From a checkpoint of a small mixture-of-experts model trained on Wikipedia: vocabulary 2048, 480 squared ReLU neurons an expert.
Below are experts of layer 7 (counted from 0) of a mixture-of-experts language model. Rows are named router (the router's row for the expert), down (a neuron's output weights, with its number) and show model dimensions 0-191. Each number is 128 + 32 x the weight over its row's rms, rounded and kept within 0 to 255. Numbers have three digits each.
After each expert's rows: a language model's description of what the expert responds to. This comes from a sample of Wikipedia text that the model never trained on.

# expert 16
router:064116155112128069160131116136160100170120103100078090155126098106070173117169049094145147153167159131090124099095116079110153122078137119139126079197161100103146166165134154116142092121116123129138144120123161115153169166111102127164077123121115227164104112124120171152153158048172123136104149148159100116095103124106120145133134107126155179192161150148100130174132089115175120112114136148110090139172120160146129112143076145151155094201139080145079160177170087175034121074105110107100108130062115150151150140187064145116066156108126152076101152140089133127137155162113154105
down4:186149089149178116182227115120125164121126147163150133129104084175114084081155151104134112099196140173109134123131143112118140138105097119189126130100112144095163109142114167182134115098066139141164140082095110098162128101083111181153145139134152154114103174163137098120110106109166189092146149165121135063129155188122132120093171092156100151116094153049126099154177161162125130160126202145120184241117139134137178119101167115146108109115138118122132126153134080174168129124094100144175144116130047167113083135125157082130145131120165132122103031109106134127128108138152191154
down5:099112144089135189132203104131108070154122078184078147094159159124111121120099167060184115099118207116145118111117137103130104110158169177130132101089151146145137089100101106145186082170104185084083119179171102138046113117146095169112142098144116116109147140119140157115138097101202100133104089111107104112136118089112105142060084108134132166141147120112102082173129066095105107097107136139187083115126159152104162083141150131148144151185058128103178135187163145179125130081109138110093158083098166100129131150110154170126149129123135129173194079077129119207127130126112142136
down6:131084155129128086077214122095163155126188140208139104175098131148168117109105076088151082109140136064127127152120095160119182099067125111158116124161166125123080110094173129133172138165148147101119135143184072117091121122104134123095125104144149126106182140098076156102145128119144150204106173115114105091186080110114084144136178076228074121103211175111142121116136159104123162171145119081125117131152146125126110124180085153157158093164110147114107126108142121168150212135144162125073166162132138141169122146061137120146118156135211149144119153122145121183125119152144117108
Year digits. The year number or its second half after 19/20, in dates, lists of appearances and lifespans: 19-96, 2022, 19-57.

# expert 44
router:140106203092148088133132126048148102159109152125141073117133173187107147123180105106123130137141150168117173115121135108099144209073129132103143097109115122107112095158085155120211087103151103144127184085166117090147136201102135102162127106099157127095202116094153119082153130062159104128134131134155086132132156129144109144154151095141117178194150088148155124196095066147172171086101164102083140098105113200148133137129107144089136093134167142145078133185131044138116136101066123139134123100107189129148113119140148152122099149168120139125106092119030156081120134127114161109
down4:115155112093150108086155130082137133133131102143109135105117177106096085113109111163133114145146115147063182142078157113109068141120131059146104072108093064139100123074136119118087130151119143133148109050097127137159100128052112126094136111175098132162136118118118142125099105187080134131146121157169141073119091143115137095077139124038164096133065134091109166187153190119127072131172168148151145086078111115130170156124098135094145160099164194139113152062115179127143093139095157081059104130143134121103136106157112176080044175154158155129104150144135174173174165148112172108
down5:162099221122171137057173175169140107145108148150157162129167149091142125155116119128090049159141117118116099060140123151158153146125150146152154145162137073160113167119091162141074092153111138107108111102093144127124109125134098197144129184082127128148164161100161149136092139141113103126163128132137129145165118001144113120148135037168106153132198152122108129108204122104129149130146189127098165098139126123086137161093108108174123098172077150108126165083104154121120176143133142148114165081146096130194135119097146134147139042188118104145124145091158117143127161197108162102
down6:175083137151208150124136146148070131142082124149147151175129125142098145142151144099125080102163119136146167098144145166126119080180105093086186114094123102159142151114139165074166143132188089124137142145125144084156096157145083133140091157083150102165087098124044141162173151120127121146206130138166099160077055080165095095128124156139160114083114147147197149197151097145181144131100178134161112144186130115130150110120112098100114162114167128108102146114105130102093166082113090132118118121136123085089144207133088165166185147197091107141149147093158077140129133117120101220
Nouns after in/the. Noun or first word after in, at, or the in set phrases: in order to, in addition, in case, at the end, in 1965.

# expert 34
router:078097112000172084075124156055172116181116171056090088082134124104109105171189132128095134152149104126092158105140108115103161143108092136149135132130164124109147107165180113128152162141141101161108148109153147040117153129106111124144154144152162165138124099124171143141097111113100139075104135103135113114083110127139081135128157140105179128195118126172112094127127120114114192132130138103046110106159176158136078105133124163114081132160147102040147111128127131189067122147103096111117093157143140115137103158108140136138092214177142146079148096192127156095132147067151141139
down0:112060172106109112113054160105149097124113102115161115118117060187162125140148105131074128127137119125130158188124175087172184115152132111118160189100097152143131206155083122171135188147084109140133134152201144143147114082118127119106169121160075133079091130139120047157061141172145174140128140159151155149189067104163112164165152072152147142162178144095090078124085145081145166140131103113129114141185138143096126148165144169128142138150133109123125138158158120126132204065112088091187097140148095091115175133069173113137109155145097160133135089071146126139145108142110103084
down1:113175158082122165094115063124034163145204122116196078108084079152105144101093133187102073111102112152102103128134135086108136193177148174103114102152097113140124110085157078120122081158133149136097146109146189142080118152070171153136097140168151133201101139145077155143085092115061155135157129157140131102161149117126137082125119158208168119139112099109157122106108107088173098112134144142140127144056145130130138155124127147068154143116093157192145127201064080107102102145176134159162100098147138179148151111118090094136103099146154137165113138114156108087147094139113075146
down2:190101133113103135215173071184139079163107139143193126140152130061143143089051112167152080105112140148124099103122148112133165101187158117129085098134149145137164139104124132155158130149130119105097181141124084151193191066181063143119102111114103099105088146141132152155095121156173107113152131134186197134143165164135106175050142105141095140126075127159156114130167134165093152090113119146085159146092137109103092148086110106114124139112041128106106141117085107063164144136152159114128101136097102123133119077107090186102099087095168141152187140123115088129210130105149132141
Clause-ending punctuation. Full stops, commas, closing parentheses and line breaks ending clauses, plus some first tokens of passages like time.

# expert 29
router:061111152090139085144080135080132115116122194036091124120072143193111106148160117136109156133156138100110134108153162123095141153084137115171113118173161122136161135160195110096127155094123136136102175192145123118133102117143155159126107066154089149158102060126087122129134120107115144140106091147130126152098164157144084062146126143110128141142128069223118115136144137149139184146066145160101075098128138141136168102178085120108148125208118156121074091116065152176098105105176099121072108159091127089109134083134135140163138107174165099120092213093148183137130110159132164072
down3:146097127131183135095157150108146153138131136118186169091110181128115095172193096118142124092184139109116124132180143071112164151126115106126075159128105187125146113120177142138133184145158155184098166148133127095130133143096166153112134137160152104146153127204189146143103094133141105162105164138176161146087097070169136134157115147150138135115084183122091108137184140083068089144173097107159184083039145116166166150122114099103186127125086123139075192138082096092153098129096138169165091132226133121175172121141121097193123129181122178107130131174156139113152132134182127145
down4:079125167149122170112167092113131123115129141063091131116110099177117142109170114150160105157097129116131176078101139040159128155166112142158031095126139201141072111134142151177162183147137107131125126092119157138159081113161119193135141153153137137106164095164165151098094109133113150143075033142141169144168142066130152152130154120095087122183166162151130071130175173189168108138117098124152111125124154134147100126177057164144140102128164092136072110111143190128098126077165158153114146131094143144193150119106154147133196150126102138146151119109133144132163113192209106135
down5:092108082139148092089081172071163156119144112123147152080116099147112121123136114130095206076168158137167151137024125099084104137162136126119124127081181137066165088158124101063109122110097095065184121107161173160126094176139095118096141085144092167107128132127113093138061162124117084120128104101127124132078108100103170163098136109111120154136121128122156127069169137126204085114196147145203165090090097133169128137114191162144125167143102109098091100133130078117139101112093115124135169104099129120088145177110160156073079162122157134090085136098103095096173166149095100084
Line breaks and headings. Line breaks after article titles and paragraphs, section heading markers ==, ===, and sentence openers after a break, such as However, On.

# expert 35
router:103099139117112071145172126129146112121108118090081072108139193195104140122151083104105171184190129113032148119095190081139126139111132111076143139160092078123123136077120124089119127140129035157174170132121131185140172122178083162159114155166147104168153112227130159124111094144120140072148123143136049121112173219143154102103123107105135148189148142164090103123134156122107153080122176135138124116141148135120157120157162134069124107184145162080161157154096148213113113115096154118106088111085114122131110160135151128139102144103122094151111173158098166165133122109110139109
down0:055153102155123090145104177142114164169067138111106152130150147130081120099150077156125053149115098139108107127116073085137098136154114104078136068131126131087112199090111168190075096137130124117118120098162151128102091184133148125107120137093101125150140114168153098130161038153140144150178072158105137138083135120134137126184151161113130148156129111149195099053144149123102156115118155118125139139137203173097129130121120194155052124141100054163157142099147103118143147108136127160158193098138083124129109148172104133141143144112160115110107152141191155175171136105180219188
down1:112117196137160104161132179114153136196089130044171153155146113126108142075101176146095141121138114129152128194187144105153136081160117126138134169094044117130175094100162176061161127130097119091096162105139118148101149101105099177132139123152140128170085137114122188108088136079140148185104156071122170124162091185073119108094123129128132099137163134109088124148154093081103110103136180093100140114107094142132065157169159116109123106073086103090138197136122085099130140110144082138141148081158110145144133094193144151125136129137112156180166156220141171127161189148132117075
down2:122148131133093138179164116108137066134191079109108140050151126139085134104164160075097145055148150097096100171149106114119146146128118108138152125086131163186147098157089157182127104101078144112097094138196066067071147073107140125075109132109096122130100154148107109181132148016083070146113109120187140129077110099095148172099122121101117126105156118117158123169137188178102102112100085145139123068112153154082136146141109171170139119188101116124113125188170119104119150126164067127144127169136177146170106194108135164117152141115145145140130118192109145120102080164148135113
Periods and initials. Sentence-ending periods and periods after name initials, plus list dashes and table pipes, such as R. Bishop, P. gorlenko, draft.

# expert 11
router:135120159043144112115084115110215084157101153134124085169155142129125063164175157104123114081076156138112146093134079122108112107098138090106151132132151059062141110058154158151131099054126135122160088117182089126120118145148085096129103132124114147138191122118119182110125138149186100101110085106138076154114160150209075112104103072075115170148143063151142076175136158151127161116084130168126059155131141193125088121134134194171102159124155117126112126172117104116104098076082169152129106092089127163081134105167119110134102110170147088123141134159139109126164171092119149101
down1:188168083137209017075156202192128133127136114143119161104155126189136124166113121097136125114177130097134106128073128132125091117084104113079147117144097119103118112136167142123123146147173153136176130049139119101153148129098146141153150070114110120138128092101154177105091083126056128134160160184139063149166125127119064117092145145133151114199167161113088115126173167127158106106119073119146123135121107200133126215186158140117112107148095101105116082135121111111136169151165134209101126101102129095139159080183130104135107176143133138141067159167099139145107121170124128121
down2:095152073184180182159089134065100192144164144151157148206107132142087108157087161159140108177132099114123208078145114114090119112133123145110123153143121146116083106087142136133146099160156150139103107163119058171116141087159078144135100180162123108171041166152112078144124123095125096130112051101167117135075130208116119119083145137162148174122142138085185179088164165071138139125149119130117105146143117087122110122174121157138121144090092148078126134111119090094166140151161161141098133171161129133075134124104111119114177139162122138092102171165169074115088202128125146070
down3:155116133114111121161106147162126150133145057138148077094104079189170136151123089096145124110089081125118152136176139143131124137107117116050072109083141145102148131167110133165151096163130169134172078105155166148097147181168179114081139123133140128109148134153027071151089145141117143140198074137080108096093195105138071184118101128119147147141129102180097117104160183157083131188110160154086140173124087122143061134114167150107184201082140174132130136078151119148155125138105162158127139125169079097170154121155151090148131156130123087186125111139116085139127127101069095189
Reporting and action verb stems. Verb stems before an -ed or -ing ending, such as re-port-ed, include-d, con-struction, reduc-ed, and whole verbs like describe, used, announced.

# expert 1
router:120058155108117079123176120133198109196091174106101124102159144148077108124142108133092137144105197162076150125199118137122109134097166104127191148145149108144132111127171129083131127122127082192114143129136150155145142095123094070140097116152105142150164122178071118117110149153131129115097157116079103154088157169151111114067158093088156148121218137159112096154125187113141137098087113073074126127097068155210080134168157157111174129133193149080148131143082165178088100165140143122153103063094105113117137135116126126162071125154164123124092162170120106138183173166170153133
down0:134079147146139099171117118130145179122114125117125107084143109163049148165095130198147159093091103056115176122153150135191143116127121108159132117172109112159075172113156184152148117119098140101165116121111157142191160079114088092088115168093177156177172116112171102150108162130152160182077100184080077142125131194104123074129109162119095088152093124141136129104092081107113111095140143134141169125075146093127116119161100121130094123096072173135149130137147224112134161118133128093134209179098102147101095166124104207116079121141128114162136158093149102058101125141101123186
down1:154109062116173185101123112073131174159139127180119126175118135074142101087101082112164181101060074084120108116141085106193092153133138137124117119146126115075126069137099069110150143122162069148099132137099116105121129137082125093080164178134094107064115128139101104120162107154087147132119137166149109109143154145153150090135083113092195071175084140150142121159157144107138135148156161101109137129107130162139140129171192139168160113106131130153174124107120089151088063124077064127102169112109046185082148103116151119119104116149152121176159175083187090134181151107099203136
down2:150159135131109113099094127194134113116145189137099147125119124124134086151134115149109042176132134094111122090107145106117111123139172165123115209118176110165159131117160134135105168116131107083145130102156109147183093171182178132091100081172154108121168105068137114150147145086168080139109091124122183105137105150148059074080060097129137133095112082130156173131141142169156139111111105188143136153127060113133116136132110148068127060164095148119190153135115152091203168097169073112099128144128132132176123116066119094173126181056072133098143133157117175082173149116089108178
Quote marks and parentheses. Opening quote marks before quoted speech or nicknames, opening parentheses with dates like (19, (18, plus commas, periods and line breaks ending list items.

# expert 4
router:112093134123183083131166116097121095098121148073160097088119176099115089108116124116170096181083195186109124088160175121110164187128154127089147063205164161086098108144119110139178151095146138167159131144159095089180116163137141129142068124128104151131147079198149134108135106139138090127124109107102111196103098124122077127135167147166182165148114104118107133174124119166150247062083149104140107190130158122127110126120117117155112084160185146090087107109071088159108104105137104090161105135085103170158158148125130139115093129137098069089124101115106119076124137137154183153
down4:102106124139173160122161118112137184181097091083145124109106129133086136149174114107102190100152062171140070171094158144104080122151098163152116150090103151145160079069196099133144149142202133161162145087106178105134166106143085109135164138138104128129099152122135115155107112131106134124144120112188126110139095102095156128141140117141114103137117110131099135086133157096090122161119141143055200089135106066154144178108152093131108144036108148125112103142164142182183164154136117133112119112067219127021126106128103177103142141140135097114052112093179085159115147134086074117
down5:109170130141122119172107100119143094068213143138169140133119153104124100095124144127134149167112110099116161143068124070094119172108087165143116163117116111118094160103100142144170097126114134139135100112126119093141102151176146078103135100080130148120125140070136121116052192180136125154128118134108125151130126131202123163236116103172169130085060111167111127090122182124133082163121108186107121112116180139131132092138106126115157156097166128168106092106131101126107086130173123151080145188098133083115154139094134149130180058146067095174059166147174133131145204105145049071
down6:150116110128194163145095157074130150163122116187136119070027190069133186115143107112137135219133111078169124162081107133111097139130144100113137097106156174150112172119170131170111167145141180099140139159131114126180118129126102075125146146148113150100144120139118084113081100110139114136125060089104159141141133140147130173221104074084118097173160045088104123178142103131156133122196121183162135156081161070113168081094112116111146113144138147145167079121153104151144104143109125103129095154127158119141100138166130135172132102108167174112045120093132080110165176121141100120
Table cells, list starts. Pipes, spaces and dashes opening table rows or list lines, such as track numbers (1., 17.), lineup lines in match reports, and word starts like con.

# expert 21
router:148093184115147102109187104141142134131064153079158075096048180190144141165133135183133120108161122153099137105162161147099140150125114158137130087142203149162112133120106158107126083107108082126129171143141137152147164127077097108188065130093138152130096153145136153133140109087123150125133148104095093135092169132147132098134156108141193127181141106179108129078161165126147149105097102124062124127092141151151119091187156131095100054143136129100153171203127103164130058109143132129142049102146161154059117132104122193160084115161094177115159168152099175160157065162155108178
down0:093092136147135104091161208186104136094096076085150135127092128127156168179128112149129148105144125132121086098161114160118084067168142085122107105059073114096119116120118130119129066139162152175102118131127163145096155127109181147135113142163100157151121154182120093089032120121069145103132128146125091073152093149170114081187109102123119118139127104140189160104108138102153163150166104124157180097111102128085150098167106112135155067126115101189103194149165202115113075111105075155118136159106122111061181070112128181154112150120097154143102106123092132118078066183132108171
down1:129128141105075100088089148137127112100148127140207133128142120185139153103118120185116160145175093135152142153150084172135107115155087162124109102128122126187156123150139139151124157140116139116137129115117167078175130122147150073130140137138098140093146078062105126124103052210110129150141134162114137143136152086025134111157139152156141108132160130085097153085180242124168095147178140095216095084123194112194135146098072102125109111130124147088131097125150072109116167150151146141102107164141117094151137169128111112066129076149126135139148109164203098075118116140063084099
down2:153136149168157087102164082148138175092115150083112100156130101125117125151095110142082115081130138052139087122105122172085134109150190204124114097181112182191150112119134078138155120138102115173145166158180099076111080180048162123095143168170160124103134137146124157151139096137115116132104179108111148086078085076136121135171145119149118128121130130094172076196118146081176090172168126132153161092141145112175169121141031119145125120070131155137149120113116184142176094115133152151145153168119091119117128137127136180103135119077177153169067167127154158183139116137153057146
Coordinators and articles. Conjunctions and articles joining list items or phrases in running prose, such as and, or, a, but, including, plus commas within lists.

# expert 32
router:105123107086136106107138110102105094131102147070102142159112114159161164143143116113126201129128143119041129080147098184122132111128185122141144114139129173104144152121155191051220163105106100152124142109211115135158109142139147152143144176103148131100127062110110140113124116106189146110139164165123008157153163135215092147109102171101123118154140100147080096120148109177160156098070163169066153136112131146142053098125159103163144137186128104093168150100092029136096118159123079110133127138097146127168134091154086118171109143092140130126152144122106121132118124145160121132
down3:184149110202169106115157164111152148118158109121057087131073095182095108135155123129130127105127143147148129136124138117137152105184119131071109124103127116154135172151147186143098070155118112071138136165121107075190133082134112145123092089097137196140104114143115153138123105193137158118146113152088153076132121036091132073117096077116141113155170100179066137143100103126173164122149109116103068193142113137122099185120157137114110108093133150089036175096133136136168186123117113137132163130142149104140114106098023137122129143155104109091112166047144202126132131090137099114
down4:127141137134099097143094145181089200082150098112146128101134097096172161150117168152131087100134109103128095200163088099162155133186154141107132159122144163116086073164132092108142147135129109104071169095186125100185141106178137083154176150119166109091133078100144144134167198134166152163125130161110166123165135153099118153125120094157126151143078121090133152097132141181155098142107097134160095115092107097154167091103149224202159143107077163108183147163082146134132104123114105163151122059184157129136144141127146118134138149140083186127131148136089135139147000170119131095
down5:183117142114225161088179172133146100068101172103088133146089144161141139132117141107140098173173102163184125080111137120151134099075116110131145151107159149154129154118125131211125092131108114073115114163177078140100180119161201168067170107138095141166142127178083116199127114084159154155135184121118083169141118094133105125163089136117100048131104127143207161156136083117143091100170129136107133161162121145092148136160158117147155169161162118134110105135075128121097117115151120178109133122151136111154145141107128084125107078130126131203072167058115171150181093131093091161
Table row separators. Line breaks ending table header rows before the ---| divider, and pipes, zeros, dashes or minus signs between cells in number-heavy stat tables.

# expert 36
router:114105146123164110169159090057126120151080117120140112096163152132081151125162138115107167116130185135105135112128143123111232091129092160123211105122103150086148176188097115083115082059155067170126116123121144136099088166116062110171137143090144130116182142176115156110100150155183136077098194213130084130146117126154085161105119158137160127148202085162178111203190145126142122089105159139113126141141109139140174126163114111171069127115108099088163161123132106101104150114175142114109116133116116153093100099113123162133122175173174066107132101195099138153143137124172137122
down0:117160126079080180105129100098150100166123164089096134045122126063159129123102091116120184160104102134167121146140135052113096155145079128065109105128152099116107135096125079127163151122122110121177073136143125136185126136071121126070088120153121138114114081108096174176103098103145116194156170076087128148060116202152129125119075125128140124125145113144092114122147148119149096073083135134131109144113159098087165161092154133109142186109130161100097064104225065092156155190186105053155120168147176112120102172134180146129141163137087132110120130090097098133153112112149140129
down1:036154063230099135064164079139127161193099102160126135141158145096214147086075111139140145177153128123146105166129133135186131135087171178122116110120145113118061111096130105118174120146113129141154157148126069155119111176141166181140115132103105126123135095067186122190126205124146112185181149110090109131109113155115112190143162080107135145100093137102137106125149149100157110160122076112140123122127135070141105127093130154127090154151133199110163130155116041108083128142127137074181122127107104118107132120177145075119082136138150129146127120067143115102168084134158112156
down2:139133096096173157127144171107154179160138097072148127161048171157123153102122154149144158109108117148124144119138156074134124125147157146102152094122086158138133088119094122125147146137165173119156123121129145125150202093133129155055143102120130100166132125130160186096159152135198100137124118153118126087163066127108104169185107164057127099141110179112126153148101179175138129178110086112151143131098193084110120154130146135144087167126143072099136099137124107101187136133165043082128139091171040166108157130158068173124148149100131106114118080049081095188175079133173142173
Place-name endings. Final pieces of place and surname names like -ville, -field, -ton, -wood, -den in Cow-den-beath, plus parentheses in table cells.

# expert 28
router:122062184123185106195131137133176105133113199124150115157108101140097169106146067133160138160152129167142116075158089178093156125115138145114125089154126137124129099136121147104150090081180085099148141155125081078193121167117097081150091080080156122140158103126061167136098122083160152086129166122079118130140152148131147144088148129145168165111171123223086118159186092124192178147134127086111161147164137197104161098099141168144083101185142164077092125153119094139091111077139098150146111107140098169152105115151135155187124104170136075098109094183099133117099130099163147170
down0:182103077085157152092112082140130122117171113107086123085173036125101149147119111146053145143104111073160152168129066084160118156098207083141114108114099142152110172154119140108141139172174131140158175149083126112129135151168087154156124138140085104079086115090089160150069128079140094095091156172160072142104131185131147161192144147106165105130161087088178134114127060117152171127111065092144099160152139144106147165092181143067181133142109090176114128127145104175152164107082139107139185156143147110111151089096155141151101108110089119064124189110114129112137158134152141144
down1:154145143187124107111136167141124100138079168086158056110107145078098107131133084116170082151149106153073142150133140156120099184120182135173111107083095169140094106117134127162128109121116139081136152159146056088154144104126109149138092109119087096117104119073098156171106143070155156170160213133095153160137129118125129142148143115178113162128106111149149175119156120146179168109162116130130122182151167106171096150099191115179093131150119110125106115134062076061105152114192108183146161117162121147114088087166062085120138053193197147124123194113135195095096108123111112147
down2:167122168159103168192168120093123153115121175190115142152126126140112153093173126147118108130098130170134135086095124105145090132092125081139135189180109134113152148089146054174132127090135109137112120062157066116093108153067088168061111150135119145143125079142080088134196117173159073182124081089118102099131117126128132161049103166151133142120146153116101114089152132121120147139149110089188118123193140193127121130102180196194130183160125187146141156081140171150110183093128143153186107148119148143136149115093096082097117094091086122120106100150113111087113131160184108067
Word starts after prefixes. First pieces of words after an opening quote, parenthesis, or prefix like un- or non-, such as un-h-appy, (U)TV, non-d-airy, In.

# expert 3
router:078076129112147098130107066145118127160106149137138131112124097105139086088128098102136152207159183119048195068204156139115149171097132089119145171118157128117089150112126148133154107066083108176102161112097149132175117154141101097112071158082124127137164082099084174011087109099156134115167105184108148162107111181143062127111071148150128158106143082120165093128101141181142138104116107148078140113121114088124167119153109154128130119146105153094123098140121105119138116157086137095114135142130173181097072091103152113113099134191147087123205145166136097128134153091180158099
down1:127139090138145139097070151125129132124137225208176129132140133064149190158143110122182126139106149133125080054131039139124119142182134123125093114135152148097126188158102096078177179139050065130225121149122129111145120146174158144180150102180119040121140101116080143078123202159146128157145135116103141106142128179114167080125071137128129097118120105175161112113120160118122137130114149110120125069147142088151190114151086091125182153118128118129144123180108137125134174098110114113127130157175135080156123130154123144116122166137096122116154142205096158153108108108178152132
down2:111080104101147149128106117157079179125143113073172190148045125154172143099080090168048154137134180076121173078088174122148143163085097098134114141146125176167151088169085112174161191112137127119121112147190192089161093112178107185109155167141154131152138125081105156122132122122085160125122146119194127146080147161144087106045162067162156072085121198093167169124110117166091152108141112120137123196112109157158135142126131170119128129130094153162132131155153092140167093127108120112081115102168122137145099141145113130131130131150101110175161098117172145199082122112141133150
down3:115109071194072098182113131137108103164137092086156157128143141102093094156095128139149174143160123082144089128152079143213140128093140147085123116118101064088125115171119126164168089076128147087170133110150173100139129136213160134119100125122095041125126100156140103104130106129108100142220142156118156102118160120088184202118132140142110110129121131079130160134135145103124169161123136163133079118134117094079133159119101195127136041130129116137132131110098139165109167116176119140141143122154106141085196148098043099175108066129152160100138083131128101063138128166126136053
W-letter word pieces. Word-internal pieces containing w, mostly w, ow, row, st, as in else-w-here, Thre-w, crackd-ow-n, ww-w, Chad-w-ick.

# expert 26
router:111113136105134089127084103078199119084123134039105139129096065206132100135191116166137129096140143158111199101109100138091161120078136102104130111149094139154073099141077103140130048084139115119169146134116137166170118123119129128118149117093123210102134134176170156077105195108122119141161079161131142123147137144152120133111200124057226165161116129114150069164096164157153128131080151104112073131133159160157136148147106126151141183182121105107084124158112139131050108126106099110184112142126136129138110108155153165151106121124124092049125177178110132122142168127100144106
down4:153167194141057147075072095103124151060118126127116083115095119058178083090127158063070081143158110118110102168123113125150077119133093082147211146155172116171138174110177119134129152171134118121116123094124143091131095135206146149125079133132121104104170094133135189148106123104103112142081149156153084133130173158114137190197164132122081091128116116169124101144133100097174139111123195115124131099130136064134121108095109114069094132092110112143146096138159098148068108150138200188101159115166156150100093134129105082105139146140082138193109096103149121170111113109148152073
down5:107111140132219078105194152122174181165126119109137068141158091156142132191134110126165108088100102042102091172107074129183082101148133130094162107137127104136104105170130118134117123153140114100202160148125183166140108095093133105122131165110108064146087194136105120137098162127213091077142112193123122171145119104107104127107105129096144126138126126073089135172180115128111089159178136148133174138142094155147119121111158112108091153163141100066150103179140176112107136133094121102120167096149101086115164070114074115135098113129084091142115137196118116124073147214155116094
down6:149113197126156097124110107101075182087152076180132088159126099116126117130146074095121147131108161174204114159135118151138119128142084108105117108082176124120167155143129121129092163082090112115101119152130155162150111133157143114174087111161141160112038179123091112120104089128117124093120161128080158099190123125107082149156076159140118095180120116095112131157118129143131070109179139107127094190124139110075161086088148076162070141211138099125137117142155144091151111085105119134046118167117144115126094075181125124142096167147133223123126206133129107109062159143066121103
Title and infobox connectors. Function words and punctuation in article openings, infoboxes and tables, such as in, of, by, table pipes, colons, dashes.

# expert 9
router:043105176129139123129130029165148131137093141121095153120092179131129135090163103166127135086133169124092151143111116143071146150150117118098199145118157081093098146138119172122147131101143147164127163095066086127158120175123062146079129087147109132150118105134128138107088147082135151113172138175130159204168161127162152095148088101116185156167136123152113144141120132145117149152109122183031126139109120097183139185124188113112088097130127155140155137154120094112126148151169110074124093049151149156124074179105118148100109105151204082042113140117072141143123072143169140110
down0:203112110088104106107104163144151154115092100153133168101120134117114132122119127155093092085153135130121099138159121135170128115141114080147115151074134124115200171109124151116128147171140083081104151113136120117178022178119140151111138157135104173122173178210123145149144107097179107099122044144099113130145152112103077127088118141086175115132116150075077137106087127110049145110129129131103078121105189106168119134152168130118100116100088114117113162127150075125127117155126102155159119091101141167156123120072126016163183172063116113104209102057098151156132121147116098168
down1:067078144184149191116098174158041198116076155137138099082094145192116116169161164144150151174098141121145165121118154168130076111159112135110132140148098120126124191118184140135086152092139149092148182096128156130093169130103192134142096158141127099181150098115144152124155074108095072099165103121132134173109106127140099174141121150130091100150161150113195171192138127154151113151111122136085221166134110097078161138174171140107147113111119189147109134094107192140177129138150168166170105110189136142101133092144122103108132117124126130105095187165132040105149135096144120144
down2:099135093099141130122139105123127138081112104180162095146152112187140081147106183167128135127096148174173105122121185122159140111132087075135149030133106213156139130151109162131081091161104133095172176135156136133145162083138103152108136151157137133140106188112153182140090121158164140168106077149162088167066076153154121164104093170184110185130136157147097115056148116221129121116082116167111197151086137132059080090158136093135124139110119114123161104128122210145144163080116126115111094072133114141080098134121134100164137148124140109143191116072155139172167129094134135116
Word-internal t endings. Word-internal pieces ending in t, especially a lone t mid-word, such as attemp-t-s, cour-t-ship, débu-t, mark-et-ing, fe-at-uring.

# expert 18
router:131044111114177035143133122097119107184069173121121111131110111150101158115163106130150168107115150135050139154154148123121117151114101091128133118137162107137141149094176135082113152103112131141108143175107104168150130118124111135165143178131145148186116142184081133111182123112102162063106144156118064186146135208145110100074135103100197148144163136157129131218116148134173105117069156126121126161110107109171084150205136150096129148124184055098143135100118164127107083142155174115112108143117150118156129159140141211144097120172110074095159114131122101085199152143153176161
down0:115174069169111137153169132121131126131120086163147244149140125125146163108181146169088085140174092133151142155146072152117102132160137140146175141093061134174185108145124133168129108150081137117141074085091106129109170206103160126098133143103117143107120113242154111136132128134138106100101140181171108146118107144058142152075151051150133114087106129151139121131128145155122124118134121094149128122138115136193078139127106154087134036148130113116162164111145120123117115127142076089194130166152141181117172149138122170141131108188155155142110208103104039135158129117108107143
down1:172135175194160142076097171154139081142097131156095086132179146092130105132120164152155065167114149099111103138115099172104140141118189136169119132171105159159180131150103165160164151099140093153148050151129205099144128138110150105083134136122088150185129120132180149152056127098056174131119150077161174106133143124115113112127097046117158142078137130115123133109136122154091094141185154127168109088124131104087169146120149119158122122105136176104123139106073147114098216169115110152224153098114088155088118079158103081154136123113162138147062133158138138094123081174128151178
down2:141125158157129161126118169183121131162085176149130158147192107131109133120149132171101171122121122132136082064117104148138096097121093089099113080116134086149120162116127031114110175113124122126108131118079046122177123090135153226134189188164136105117166084124122113146120121193144168091162111114153131153161121110049077132136149105156124150089156131069103072141089133110066075107139104138091145158067120110199126072148179116154056171142135078112152119084127211142131129150141157079129095138152149094152133131113137114178138137090104121108146170160129083151104156105141110143
Surname starts. The first piece of a person's surname or name part after a first name, such as Mc, Smith, Ro(mios), T(uck).

# expert 0
router:103087165104172060152171088125123113134087146118116123163126118164103139104181103202167200146143106088092145113141113163097129100110135104121176150152114123059073128120122096101162128121134086194182130165176137073142104119166062116150103056107112127179106107133096155109158114082087132103144100145126133155157178152128145100116127132104164133132170149132109127101188094197147160106103116115086104131161132133113102153140158105112123081207186133087166090137143119158111107107076097024155091108142114146147135157139149229156112161130120067103100115173125125134123143059146153134
down0:096078089102117157149115123067121117186180140088233103114184149102108171045133130122112137159138145173097081121141111056118098103153148156136164151034176099103116201107129159119161136143085106122129116141075104146132139117147116105147172134116122146157106060194072156143177159108161133128124119180109122143117132142158178111125134135168121095137140161163078076098081161134119146162149135123163154133103164108098161202152147171080142128122131085148144123116173112152114144155140126192157174140100127142063127146114084079127107153196107088129134110133063169139085142103118159121
down1:194105115165115109082091122084127136103145158151122175081164195136181088083118152075102180096092134117100137080100133082141146092117138162117092143121138123144075147109104101122140103190104097142083122163120130152154105155091108119129114137092172106140112143098077178128125088115185130108159119115131101170106133156177145167139087108069157144124163029113133100141175164151103094071117129118106156135112117159112184131163109195123103170138063133190135106107115205139088167177132177091118130142184109151079110146152121130152136119146141176095072063118159171141141126178048144122
down2:154124167140136175076157114120187127068136121114136111117141087078115095087128108117120166202120093120121087176107141110090126135167082155114111111154149155127097126113166121123109194127158146171084128020128172099095102153094153089190157080161125154164150097105181152201092104143098150133127132148158094141194136062077045133113179105148149118161119151111230104152133178075099139168075116089104145085082128143159130148097115132138093109137121134119077078114130145127097112102149114172106133133085135116138078108155126132081114083115133093125095120134126112104153126174143135052
Non-Latin script bytes. Byte pieces and characters of CJK, Thai, Greek or Cyrillic names in parentheses, plus coordinate symbols like °, / and stray semicolons.